Weights of a small mixture-of-experts language model, trained from scratch on English Wikipedia: a shared expert of 128 neurons, a variant of Adam for the experts.
Below are experts of layer 7 (counted from 0) of a mixture-of-experts language model. Rows are named gate (a neuron's input weights, with its number), up (a neuron's input weights, with its number) and show model dimensions 192-255. Each number is 500 + 40 x the weight over its row's rms, rounded and kept within 0 to 999. Numbers have three digits each.
Before each expert's rows: a language model's description of what the expert responds to. This comes from a sample of Wikipedia text that the model never trained on.

# expert 24
What it handles: Language names. The words language, languages, spoken, Latin, Arabic, and non-Latin script bytes in passages describing languages and linguistic examples.
gate0:471484486474514570520523546587491494549508509529512524540447504430514578461505446480498550464485491493516449523571522499578437477481520452506526471499519585525453542473535541499587541473501469
up0:451534541511473436549524537538512505563475521520490513541501514496496473536478424491535516425515540557482425528502492467429494509489530526505523496510544478406465511539595477537505499489549477
gate1:475590488488573461434546531506514480491489405523559522423436417574465478500462459564479617518483552521459579517483560531559449527543546500451512519495555528562509533593490497554493517538437456
up1:499498526480503513505479531508479520485452430535470507476499457504492444512491472550536497544475548557564489423465530569464557486539561475485423477470457483578534437529461471482486497576534422
gate2:487437534493535500491586462464443499518456442482479483550540510548493511499478541445446535490439465544529509510470476432520512552473437511457607543538556486520439561520538489523512503509548419
up2:532513487547567436542478487473510447532549579550525469566503523470603509478556461438473436543517451486486532448442560488509485441520494545477503438522493496478555471545519461514462488478549515
gate3:493496540530468490464509566536404391479441524484459473445545461537455502537450510453498491474481488545543509541487492593438551483502539457486451444525499479525522510569422518492486437559478454
up3:486605520582478450510483553485504441542545495471426489504513505502520508528552455572481512551507509498440552578508435447516563524496517529483548416518525538554496472507543506503442517484484552
gate4:555537490563465498561482470509466475524514505431545504438438506438466530513476472416481529400490432499484484532483519557477540465494548434567488521539535497479543478516416497408524539458505518
up4:469470481463430480438496509522494453473509493521508461491461476535391523447510443579521503512525463543491551510581418458524586576540527506556493529565559461610407495556520457575528485543529498
gate5:523517493526438583521465582553537516489483492502511467486421529507497512536491511494546526476509463494506404555435515492498527454585456483543529431490482484492507535562469532533486527433518471
up5:508510501434429500458562420471516444479523510492526509530537481599473538481474495472470532520533536514516474462528568453472541548481475497479517548530460560534519531573476492488515502510537513
gate6:524466528480501539533479526510585522425425521462554533502584519503545481526448444426461466424483476518540474470448428521505537494499473518503487509539440533487587559510455503520520560521507457
up6:545495534504432526535563541516456460496409509516499398477465481562472479471492514468522503483592537496491469498481490479487541517549522498498468440512471486494510501501532431496489522481525528

# expert 59
What it handles: Proper-name endings. Final words or pieces of proper names for streets, firms, units and venues, such as Avenue, Street, Company, Regiment, and -bury.
gate0:496463481504480567562605510571455480480426457521526509526467471486507503520468523503515505488410492487509440468569532539493449500573519536483509538526499489444494456499556535486469549544492494
up0:514547510509506529496422473545453494521493535487506543508532486452451516433501468484491562539496546589516560488487505526548531531500507473541430527512490482540494627518474446546566473494547488
gate1:583511502469481524485493546527477463505499569500501490413521489499514500500452468438510508513507551459566460518553517435453504500569455491442524524517490509468550478516534515601472481529589463
up1:501572487456449525612453482546426487485512509488560514401513514568499531545441460496532578492484520506502536491596461431476483532526453519546578486486519555550532499602454456535462464542556484
gate2:490525442539486431547543545588530455526490467567436518503522465490448447497546478495407528460494481480554477483559552514499569552564535473453523510536522490476534517550473517472506498517433547
up2:454461486515433560525539463475446506440471508503596482497424455522473529456488553416531465510478492516564524513500497474515501494498497517485504511500506479485482456479452499507561466485567456
gate3:422517478403540556520482501510485481521462440465480496509534477506519577493452575480465412464550482491460512431490526488536506447520494481534474461488530488555506478456505510459479526450555511
up3:470559520552540495478442479511507489537535532528512554461459518463503459463564523492524537457498459483456448527544545535465475499495509485513434468467494501484501521447397511513514444532538505
gate4:472530515420503536492490512487493476489539470476534437480516507557457448550556512510475546550490486457540524507396537628516474516493464518531445466528536519552536461504472510547488544513516438
up4:546525463478450476448521460500529581534466494455483468510539484490532480555508541545536491454498534602567476468556500412512529514445500480505490544525420496443511550505529510477503433510517579
gate5:557511492513488487489473531510473579513414534501539503564432514552492512506480490466521528512477415494517541562527506454538521484524528548543496524525434521503496402490454515502516486417501497
up5:584509502418522555406478476502535541573496428515511484526622529482435371552487495551485484532485461496518520506569501436454508504502482479568510497547488472476502472505518462496460467480545512
gate6:477491469490428456504496446502545500418568446462487539449520440571465413529512416526532455486492513510552440518382458574577499537481524475509531495472505567512531481480498503453514506455579484
up6:469501493483505587484494532550479505515506483477462565466487505487534440577527522522443473529525515601550545527544490514496502528579548494474488464591516527555539431447476456494505407594501548

# expert 44
What it handles: Film and TV media. Nouns and verbs about films, albums, shows and books, such as television, TV, episode, producer, created, entitled.
gate0:530465438515514448482444496479465523517530482524438485509548455550520494553422544452574499518529438518502539540516530481511532503532508515455496565551495537583430512539497509483491468545476464
up0:468516517511465581524545498481562477449480502540542474558450518463451489449461476490430503523513515551495488505566465405448471453568485515573442483474510474534539428454464408538485552497530436
gate1:520553483477516478536501544512518501555505475486541537544512481554536571549556520496481545535459495494453454551545567458407534557593468516506479558578544556478530522476490475554470480397459543
up1:441468503479429434509542522494511499467453515495540512514510486511460461481449501515489454476465453451523492482446466498576526513433506501519543535471524510528429500543497500453541537536525409
gate2:525425534518468497528538513503490563496544505508491530521477463501511476445561461495532547446491543526527488553509575559455507513494554591534467558520465465462528481495558573476482489525513497
up2:507528497462522519471493482471556463509529454487507434497469481526455521519519504438540518555515538531494439502410440536520453496491443482422538540561445446453464462509496484455508569526586509
gate3:540480434509539489467556545573485550466484540414444522449478488529531441527478549452473526512534438437489528511509555535539506497495541419534473489501494535556529456539471545517476525465477542
up3:550508532488450500525552492531475489456469518463543504500471475497502540482506450553556467448461495496489488445481459443478473469555524507507375461547501458458473501466548510490532503512502442
gate4:498495546474526549463540429418475420510476452490487430449559455507561470571465524505496465497541488458559499482524563431547553567539503485482532496463511432469513507523455513523525539487568464
up4:562472547498509442486481501518503531518450498498483513492477500486489511434563495437461510500474499449505436517458464466526457484478557463475499498532530539474530489437486516551501435532519478
gate5:619537520550537547460571494480447515502455497522478544522483502496538462579576551535518569461508471510554495532537428492513504490507500482498579480529451522490438478486423450504462538516541572
up5:473432501549547568530514507461509482469450520489481517434452472466484558541484453463493555457491536473521500544530532478503438503472505514421509471524515502459606491497527541539492536596552454
gate6:484490455532511423439433513458457540484529416497489509524477472510439518473449523512529511470508499441448523561459571518490577497510525497542434542510541546559478518515477501480440509575519492
up6:537543534539503552471504456437495530507437482475522556451516502560485491515506615497481577486586518515501622483397517555557464526451544533453511542421508457484442499472549558514450475483420468

# expert 34
What it handles: Institution and group nouns. Common nouns for organizations, groups, places or systems right after the, a or a possessive, such as government, team, school, company.
gate0:546413499512552520495542474527513437472523478434554473469487512499571553506486436523516568557528465511495490511499474554499440502493487496440494517471452476447515535561589558542505478515423476
up0:502532457537476493471462538461453569558472497468486556570528497450543452476578548504497433484451514543446488529525471535538518555490570467407552513514518491537482526474538503474516489466502479
gate1:429495499513492506478546469506456505473547524549465513527488518524517516519420450504466412518496433453497546496517491564496466514474465553547521519506504516514466559552566542473512496543490468
up1:535502512492475475505475418511538471466406482511541523505428564486488508527473458488479511523439560567535520391381535579521502522452557550517510451446558474459501517484439478485482487482484580
gate2:552468599527477502399509516509553542522453510560465494464497470513523507480476447506442541507467489493531515477447475489504569502458527588478492615519461528437560534479494517467501468518499446
up2:452478531457493498533487492503427453550430489413540516539597514547522477530462468484522460457557550493488450490547523517431473508525439467477526390509491468496560505524487459518544471515513537
gate3:483549533533516446517462501438477488414518501570550464531496495505517467505519510547482443492490535468419509510435493501502538506508479558518568506443495515473518512518569508542570548515525564
up3:600464518473488456344566505428489538522508464412437524488548485495488587587474529451483564502526490530563485505489462550477490515410520480474478466490485503433461519525467507422502474515530501
gate4:530493403519481499398558492543496545511524539573492517467455510557482573538542508460424564420533559464476448520509448542500543451499472451499488566525493479542505491518460478452469470521524530
up4:541567506486498493454482507599568483536507445567472471497577514501499523421501513405508497551502427502496511473545458436508454483456459504506531529550477479546504475468425494460482535501479548
gate5:438533454498532490496471486503433526499450478549450493476526462482480483459542475530537431456580504529542500488465454534496558530543585517505599581427458456524523473485602542527534514514506484
up5:430552419542474456469525510423541543503509529495483515497477486495526475496508461475550534474505535492440478511542495577446415514518585487559516565463486534542518501483468484498520461478503486
gate6:501507532502501488465573521518414488512511504504544543506475467516517463579461572466535470523567512508470490620559498569510489471511468582456544493568454466469461481553572504453487483477491429
up6:580549505475518488513410481485531530466505531474546492466473459514495483469560461527428490473487457520515501474536485507548557526542516524499528528480404548529506531539513554503460448509436507

# expert 1
What it handles: Place and facility description. Verbs, numbers and punctuation in descriptions of stations, roads and buildings, such as is, located, opened, accessible, with digits in dates or coordinates.
gate0:471563472567510456523536516530462522534595451465535443478531502562511475472476505580467510468548485465497529542409542472586521413474525519489443565522588556544496529515512381520464481433480585
up0:476480458498517482405502497522487460473491469415445528584502494491468471456514485430473451443507499505497488621493521569498538472492562511564464507538495436507522479486453565507438544490508528
gate1:443501520554518506378552561450500507552529510518533467504499517509494518524497531455478538443480494553525537470445556573532475474474477542511565488498505539525507469473519561485446510461514487
up1:458501468455471502474501476554485477539471499527461486528501512509456426477550443499504477523512521529484540514510464467521513520490514496537501454528461426522483510470508409467516485485515480
gate2:449537493572494499570560620534454502466514478452486534500561519507486503476475565529441505479502516544539486444510503523543463489466500535510503562453525486498492492478497534471463465524544478
up2:581519556556452414492530528517521527540538493523467461500454511515532480457516517488552533519487447549540474456406557542483517502502392501453458489526434581564500469517457487383492463500533517
gate3:488548476579456482518511536478558612558533554500530547444441477493471476394485425529466478496486461489471501425607491527535542506440452572524509493517463495516516477500489503464514516484522461
up3:514490486441519499534496470526482439498409510507491503505526487427495444535555485490469570475451512506465519517459476481474514460489515462514500465497500608463499510484469478440571463527488531
gate4:481465476472532520495485522463455498467465506539473481549525473493459559540480528548518501524534431490490524569456593528498454475541546451544548495484491469555550566496559387499533492512463542
up4:463467467543511553527523533542512478563503532472481551521472531532482460495476469485448443438487500494475495544546484461543479504541488535515547512433493522456438462537470538482483494513482494
gate5:443527483417476447503497505512517580509532485446542517486499503501459536495511580517468549507434485469511554450542526529458493472504470554486479467503472503509505484491449526549508471483468555
up5:473517500512477487456502466527475535443554548500536504471474493626519556492451468492457540479477461433481545478501453462496503498443631532533454505521546538474432501491464518455493472495551488
gate6:509464492564496530388523491533489498459402493595491490483466439425551460471493519445438440397450422526459487527533495420545510517481499494490496533492512577476539548510560518499440429482463472
up6:509560503451458495579477435508571444526475463445488473445579558590437517480517537500563507567562531447501507456465482524506556457471440485488514443492466480587497495518501490514529529526583540

# expert 2
What it handles: Geographic infobox fields. Field labels and numbers in place infoboxes, such as Population, Area, Density, sq mi, UTC and digits after "Total:".
gate0:482545490507538525441467534523424475485516444584490524480536497452571503478538466448478521514536537437510545453530494462475560490531520495487571510461486440441558523497480431460471535488555605
up0:487488432517509525429521498508513539547486392542519470551532571490480551506513485538532554489536492545504511579506522412588469486453471498445496475481555514527498491474493514451514508390542655
gate1:511472519429453468465556495506523443508497482477570473470531518542530529533423473506374439555557432482495462410520479489490455488561445448528496522474480412583534455533476647499505515487468520
up1:473453509457504435522554501440519510561497519471505512596539515566542456524503486473486523543463514490503521555594507516524507510485477462524550503573545478513473562592536449494489504499505395
gate2:478483494483511488433498498503466505476453596536470509500521510524448407499473470581518496486547465446399495508537507486495565490536524526404545541415465460493556521528538504471456477510542515
up2:487501488452462517522506510474447497510596556498485518529434481553501493559420527510518487485548446515493554457491561502522435491492503448506445497493452491515480440519532521546507475497532496
gate3:485556396466470533492516542464521512590489483484564542491508491467510485521511496521508557473484444519529489516522493583472552479527422460554502474461458391451504490474464462474499440518474536
up3:444543463509466542578466487524457457557499508493474527547594504472570544484513444529442491488483511572500489478545550509554530413559520483502540518470472439498502536477462427515496499494496515
gate4:567531515531460532501479478419514532524571502459509514521503464488492466467598538459496466443449541493496498536460552505436515513532475453512457508426547507563579474539446552485583472457490435
up4:509524501498538449525491489518463506533501510560440517486459424528535529466453449496540523543530424586509487537523608441467454457440530530454509529450503517520452536473550527479597505543492420
gate5:462520484494478543556455447482485420463464486523540518443476484472508501554516565454495497539477521539515456503542529440496543519477473493457455453438519493416520438546584580558457446528457465
up5:534540530497484491562482543505512513530525534526487503490465471534460440555498489518443543534503450572521467494541454459483524464476507457487497471525517508485473471490514525507497508605473503
gate6:510464545535479476482498450509472526457532429490518564535465444492535490458494499537455523518456484432486523440402514542603522569524473505445497501453466488484521564506602477517424514491474498
up6:454595463477572548566517543464536488552487535501537498559480473501483490522546450525521548482515494538494489548488554458510529451468518534457484530493483466624510535494546508528538497483447466

# expert 32
What it handles: Money and possessives. Currency symbols, money words and possessive 's, such as $, £, funds, debt, shareholders, million.
gate0:583475481429504524572527509524463408546455492487508465493494444495519494554494444488482595481458554502497478452512455469470508512549525514451493508519511454439512484523476514576596498492453489
up0:519479528470526481509510437457495451518432436559486448444477458534520516560508522513499516527458495520585458508522517526456477553477527575473562532506458447461505552455497494509605508597454451
gate1:495478507470543500516466574528539445542492494529576483415495494555474506551519479442479541482513466472557414454484613398547553513594524511506547559485498468477527524448532516462498528500515427
up1:463542500480528582396568505483417552506446475557479481480476506403502489508566493511460388572455528557509467473507427512495489518479560505567508487482491521457480515496502514443481503512457471
gate2:506530468497472416470495537502494511518485460493395448455550495501438554469522425538485512512469546506491453510514484489523565467526484540446527538461551485432515472462540573476480444482563542
up2:474538452437412500505515521464430452467454505517507503482529495511454452445494450528490536538566544491500431458509479504510496505522483485504568496505520546543554506560515491411456490451532479
gate3:567489505502487521509439500477507525382493483511569499474496468483448507485423510553432481506514541464445527511556558461475517464529508537536465479487458481449446478509522500544435501488607480
up3:505488487526443448520514455440534585459472504569490472468513510488440509439481516516516494511559486431454539470535564522490457438501441524514491513570502523488442488445526485516432459394477508
gate4:549554486468492524573464436505558507537535508534524505523511461452525429459486524487456517503522509545471520509455492535434491596448532480484425538462525544497520526430517508439542509526540476
up4:533470455460533596507420478468496472524513543456487506493421474537511526480467465473512454480461472428531481468483482480483481493505498446466456591529520490546540484449465464550529459456480516
gate5:540466462525560532517477541481423497518547525527468555568523508471477572543565513494498534438497462442483544540451516532483545538512475574482474517458499461484419418556439493478522476534592495
up5:573576539463445463447571528500559525467430459556502465488486518463473448506452561489423480537506483499530464530560449493499473446421507513461469423536499540460481565459536489571495500469463517
gate6:538524507508522518559449503485566517504436547464480500473457478551460471482503512463470480563512465459493488535540525501453535511501520555450523498534548602523464502521463551543480450456528529
up6:497563518499488474513507450522505506541546469500531460500582544457549497479501495501519480399481521557472518525477522500509476518526509501558490517467522458488523493529480438563489565667490475

# expert 40
What it handles: Biological taxonomy terms. Species and taxonomy words and name pieces in biology articles and species lists, such as species, genus, -idae, Gobiidae, fossil.
gate0:556527473573525507509521497506491550481531498491482444519508511517445522510443494440537552509551473435483468519491520531517529472517458527517448521427449551548417466509476488462516527464480589
up0:486468564519546460485405464492539482506495510487506489493532458455598512502527400545456509517425511483481491468555473449539542529484477506443542564492534438501472578523461552471567465457474437
gate1:485502515530533526471528564491533513466543462473495549506463475482460463481593483491494496547475493527522474440501512582465492501440534501430455407451460511546548487475425522526597484549588488
up1:532500521525496506456487496524517491573500542509541485491506494482587489531451507491515464507486496425505528491574479552569523588529520474543542443494524499515482528522433517542539521529561536
gate2:502507465551430449509520464546519513496488483437428552491411495554512482440519482560476505549483432541529469519476491489450578535516507491456551518461490507469485571547442490546541532490547494
up2:482553473489525452511498440426580443507492515512490413475514507480475430453498458471453483510450495452387521512473599521504542527514522529455489473462554548496512519500509476472479604489528473
gate3:478488470464496493488484522522504536515488547492469487513557463493522487406492503493495551504494460449509509510587459409514565389493477541507435502498511491515444573505458526511508576472587428
up3:527524479560538530443465554509535597501468499546551480569484523500514555480462527462516526478499472473451518494503542507484545464521531444545441520462519535503525506535396514518460565472564482
gate4:479489492567469466467528552479503519478497546496557558481474473537411468460509535478531484480466529440551441501472534502553474491530533414490533562532481485479462493542498548451496500509412520
up4:486466459463420491505548520515446489482462503493442553608488504462541497567453448561473496524509434518469534530589361521480468492554507568516448477539486507585511489551541497503487441482498507
gate5:455496439470513454508475506448493510520467486462480527500453477459452567469483490481468530513480472503529503549470549536552527516551543532434410565473558530624512527503500476523507481473495514
up5:576503506540477542447488498508468554534462540477534489572538500585534508470545464469482526416551524432515479523543500514498572497488512462463529477555474536462462433512452475450482557488601524
gate6:530509460540508472524543529462432545478546533509525484428529477505464542455473528498485476523449468439450474514471601473511534502513488452511443470511488498515552515565492514425458550459531470
up6:465513532448500576488548515436482511568554529507503465465511539476449514483512556503537458465487460503516436451487551512492486567525388536535498438532465562504509498488521538486423546483479521

# expert 62
What it handles: Quantifiers and numerals. Quantity words before nouns or of, such as both, several, many, these, two, three, various, some.
gate0:565550535484434571482490537412441531519519574515499521499513455492486553587576495547524525497580507457382474510459580527514501532492461493477395492497484533477460488528552530530443517497468535
up0:465492444582459460480515474516513513495429457482492500404533525521533473450447523494448472484505478559569515479501535479515532502502515479501513505554478449517554511455511520433523475518568497
gate1:494478463441538510546468529540433508474500461541511482480526524470515534422442564511512448535467495429479562458519598505481509458489489483533516480520490462503488541506467464506513494554490490
up1:476496436521406538461498461585450520519496503467511434469478487537512465510577502584469422454486453484482525490511489464524466623506475487407488528513493508493577448518434452543550471499571486
gate2:539524470471449493520476500512605506517525471545532470443515464508473482527520399469451526477500530492455491559518567487473540481532587573500488537550515553528540508454484525528532588544436452
up2:549498517491497543425493577487489454468493472479511451439499431521444567581450459495482515482505518496477559494466478447499548509548587543423531521496452476474468472475484569534470528477536467
gate3:497428511500474462534521572577517479533543506510449502476541475521540527468494436454505436513526530539493545514527491500481518483485556544368471460504489527495487524486528510489517501519504522
up3:502466488449456524528536531481522476504577464501514509506506501388561506513460494466514463487537484516479553441544478622560612514514516432462498497492481515511517504448455488556524504527448488
gate4:533456524512500537524486447517553431499548501512448485461498490474509484495551535536469489559449435525511496437524480503501464547466491495503475484449439463457476512557538643463495510527531447
up4:525548554482561516516465556463536551509453524480504540551526485442495543419467582480538545455533522465467488526458533461509494504496530527480454499485512508391505512487457521489520522482504544
gate5:547518479538476539492512495532525505503542496550536495528535518433523506524461516519549534472526419501441600526515512538427442512534436468537433542574508546521523489447503567502503489541449493
up5:529454490518479558516529536599571473510523501500411540516494529424443539457537538466570496493514458444499494529428507519507459530510499547499442508538474475492482430507527583468523544496514522
gate6:526466525472509533483540494515495523501561567551537555557495469510537437544460542602563520521462471541500544617534448477482460537512534455473459520497540496520498476542610538479468473495461497
up6:588445551437467506535455380536477498480482586467486483581498497446547508513518526479499456434472472480474460536522462465514497483487534478437520511599531519478521454504518628571478497534449580

# expert 49
What it handles: Quotes, lyrics and tracklists. Quote marks, colons and words around quoted speech, lyrics and track listings, such as say, word, phrase, Length, and table pipes.
gate0:474508452555542510526510521505459456487500603512460598509556500500406504404493560421582467505482530507507517505448558498502515441504515489555496491445517512484456494520454494491491504499511513
up0:444449528573488550502475490436532466496453610438470512472494462500457511482443454543497493554554507494505473478483608477539521464532471446512537522458493458414487480529512475471526554540593494
gate1:533539427555516479478494503450528491513548503421496482446536494542541496457517429519491528490580525526450543542543554462479529517458446475473434481449530491547484515471460511486468486463497584
up1:496493445527542484503490492453558503451529499565554504523530506543537467510517523500532507498566495500472492557530481473473529528528533512481483416480424500452517452544444492528448489410516563
gate2:481538488427532497502569635580508468468489485473524481509460491473489482474532476486436454551517419463485484492447539455538480537480516496524565552476540555496421497522477511565549510505541515
up2:541537523445501463538476520527531546460468530554481454487492463502499531497518535487521499526548415530559448458504431452462527510515470549496445468464504489537516525496495469566543467508499460
gate3:570498432470550464523519555560512521534485485445539461454501523486456476465522531519528592459534554423481581514508477523475570503526461534486496471571475486482565496444457451507465456586472514
up3:510611596435612500485447456492463502471470489524515476543620488525533550488517565457488418553472539442487545458499446433514507545484487540486522538429471481543531505579492524535519462474471505
gate4:520454431466516488536490589550527534515458502505442525499520548523523503459527498506477459532521443480545449539445566566552520521486510534431481590507442533490471518504442513449442488511499573
up4:530518441613444593449545568504487469463527575515477512517424514545518481549484482566515475431484506447486445490580475543460537473515451477531510520501511499496495568472453495501407501471501483
gate5:478536461551500524516542515503528543502453403518488518506513454530517510492505519458537566491539520487492498487547460516531591506539447445534475492454503578545528512484497526536546509499488497
up5:509475531501546505452512466433505504531561502549463542497518480461472418478450498499491567521541475534455475496482513513503477469468526493501444515479523503496509507496575519511519504511500471
gate6:529535465486477474423516517591535574501539554468554508508442482530472471500512510503494486475449508402482488451532487532510532460432497488538535531504552503516425530452480527530482501490570534
up6:484434587525530586537548490520513435480441528538518493523446500439560521566500426563528447474576593544420398498494483461445475547579529483495487485509463555498517460583562580445533477521462471

# expert 30
What it handles: Plural nouns and verbs. Plural noun endings and their following verbs or pronouns, such as games, members, players, they, were, are.
gate0:487546425488527468486499571438461433492507514530484508499486465580560533420410467556457456521463552476466442501470514552516529540519585576494520500486505489523517554487568515517558416545522471
up0:502441420519544488456497527509477512472556526501426563493406441474536428559466467556488480467499510490530497454506568510473474602499526536469557481460453489456507498488495489541517484384500495
gate1:558467512514440462461424540481494427509486503468535477453454484505535509528514524478540524536482526468494475429395480476525503543543467537472515571400496429523524460571470473440522496476480490
up1:519615585505457491499440524510427511468464459538503469548520551522502537514476447477493545514500509502521499493519523477452439451482420500526509487525478443519525451511448522504501473554539561
gate2:455475489565498500504511530491504552502479542457537446530497489529582498464552502485425441433470424485417491513539481464451585533519551545475535481537443531521566577527569464476470561457505536
up2:595518484540503512513521474505532497537444502462549523459525480531452494485513424441529569524514571570495547468520525515477434405524440487473485548514480463476489471461434491471552479514452503
gate3:490483495531548570477545490472477559479541511548471469514506496498491493455529473578480524547536583473503495538532459540438476516501474480490485565507537458527519494472557484486539500536511453
up3:449549501534536506514441459487470494532548480531472460492497528530489497443467515511525473589512470472457446491527432532534538527482509492534559518518574467508467470547513474433479473523486484
gate4:547446542530460529528608487517478463520532503419571466412457470522559545492533512518461445485439521418555458520488546563458526522480469440482505541452450500497505454518471535465423484486523513
up4:511445531468529553517540452423544493467575534494534493556429493520483491500483509614504438546493530471486530473502399482503454537478455556448539510459436512505593480428519482535469560449516516
gate5:546509513543464578451524513436478501488495541449528534474542488489478481505487539491538511472514447469492423531426506508466490513455429485423470536491494563541529511599445521444519457532540445
up5:611448616579521490454419478471419528408400489454516484464541470486479449533498435474503512475475518523388444509482502459573514493462513477456546521504497505528573513458522472503525499493492489
gate6:446542535498494591539573488514500462522495462579474468490509535467512449501584464504486520480514494474478542476441492450482457505427502495450506573485475472494519477499535509468447486477472426
up6:602494523447568487504487526512504548488480483426561558537488485541576490517483477500469477485513544483530454495514506541526506433446493477488522490481478453501433557492529423479531564490505541

# expert 20
What it handles: Accidents and dated events. Nouns and months in news-like accounts of disasters and violence, such as accident, crash, killing, epidemic, plus digits and months in dates.
gate0:518555505499539453526504480557482566550540478519561552519449518524509462562448545517562519510561476515487509549491481526545472539456502495527472546553532473551509495514479493407539465566491552
up0:479466465519489477475485476510458492511497494528524520549532562439502502511464542538578509507522524547577502505512515459530399497409509508497522550541466496486516522505500523438417504559447472
gate1:494485463495515472550511546434514534486524520468433483559551521494490552466486527491545479526563463517545517433459538459454506453544482517492513478452535484507469454463418455526503515471486486
up1:439512490454562498439563495489446521544492474537491488531467481512467456566445558486490490538425467465452505430542441504477505522447482445518545531561443573398473467484583496500508454529508435
gate2:502509542517445444542433550526479540510508536531480508462525503470488479496459498530461498521512520499451475559508518525506417518542543442521483454484486501526493503541570580512514487441505510
up2:489492456505526480483513529532495469568550466480460501509466488490509508550523421514485500480516537489510566481528543525459498478515467569433512466524503512548520505515494439486508399442462591
gate3:515486496471528538521415507522496481535546568508480479404480494495534608481496491552480461549506464490489505438513504569466540514526514532611489454438523509456474549526511498465476546532457499
up3:508513512546455461478564545511518468472448506517538412545580540500486446523465479514528450498492532458559523504449499482449429491495576496510457544453513521508509483523540550549484458574472484
gate4:512490467578409505506496483538510577501474507454488503505492498507482466502522501523422513534458454496558560498530494512458539446512524568523428471511452439529532457543544530482467459565530521
up4:486479508464508480486503461470527510468493512474475494553503493411543424533452518471494510553504484439499451483530445518498601495527541528498499502526465471468541438517554513432455501539580495
gate5:516466469508515551491481488546533439507501494576539469463515486528527480511441544457457504553448517573482497528482463517535458569513515505522591386488460463491450493513694537514536374479510464
up5:566574489491513514576515545487467526512533537473450523562475482576489458514506478484493518529575539473464523516500477469495477475465500435508412512555508510420580550460485457480492529510505500
gate6:466527470433460547515547522495486428523468478519469588514502452483463468503514556530399492476519489492515481474446450479525562454530428483516550480473427472554543468501510525514472565486483461
up6:441522455500464588537485486525483522502519552490577581474466508520459486525473473522526440485514516548573503524457459514508473505517426464507529465507565465528592449469471523539504462431534496

# expert 56
What it handles: Works and bibliographies. Words and punctuation in lists of publications, artworks and music pieces, such as Works, collection, colons after author names, opening quotes.
gate0:510479480498502462472530518506454421472475527517435543484469486507520486467496527460523491545476624519507461335503513486472578467520449498546490493493549531507425495547544494453501476389503499
up0:497447503471484527508540416414530515498467500543554523488414511477512589500577556444530517509542521489458501604592514507457426508526420529482456469426518549489482481470490494483443505507449550
gate1:437581450458500486500489432423558531451506510487478543505575496499467528474467497556506491538523451541496453442472543478564501502486453455547521509457532461576466508522497541512571443582567467
up1:506477468645506463536495520466531542464466468531495462490577533489508483504490464448513557523462543454527560464520535543537495535490439599486564412489487529484482508535453511472491509531535519
gate2:498516560502514513540533534549504532578445615468496529527484549438526573516450537493578533418461430478452449488491545592538549552472440487471455502470527514495476510496461572434481520482468538
up2:506470487522512561495525504492511514463529555475456505467526479489547575512463493503522480506444446475519492505562471490485488509534452429530489532531516529572527426478454500506524485471471541
gate3:474466513547525499427509510536450508576464445524428543493487475537465464476507536560490513404489443469507484487561561568507554461529488473473503444372463557497573471535496505427457491506455541
up3:510508513467504538402445535532535512550488445495475502602458480500580443463520535554531509414476509538531500616533545524419514456526533449508522442433427550499554421488555533506460453486521528
gate4:572507471523508484452472456539528465450502522544552589514510505486493487551510492470496498520488508497453533565547478486490547407477486525461469527519469508443483573465616488536492480525460455
up4:520556514533500495471501465539467499421533476525496531541481505488532487480574514441490581581485482483469516543554441441513479530476459474441518503437535443453497484513531501480540539538547435
gate5:482476512556483544448603477483534511524428490498531490538519534490514477467514520475518545462461432448454493479453388455501523494485472484508548561512433442467479446464488537502488470470505447
up5:477500509510517462576564512480486438471517457499503531501502511523479516532561471497518513382456510489566529512525482477452526490531562426517537489531515441419522532489500478517477527551504507
gate6:549470469575496470442500572620468450564515504527451478469503501478498544548496550536477519481539477492475466522525525555488562452514524522487513534468434517347564419474481438396482534466438482
up6:422425585513488523549492459432538479508563467439545562509503513575542515496507488486466412502483503478485505450536588584464438519538486527515520406458542375547424490496523519570530501609555504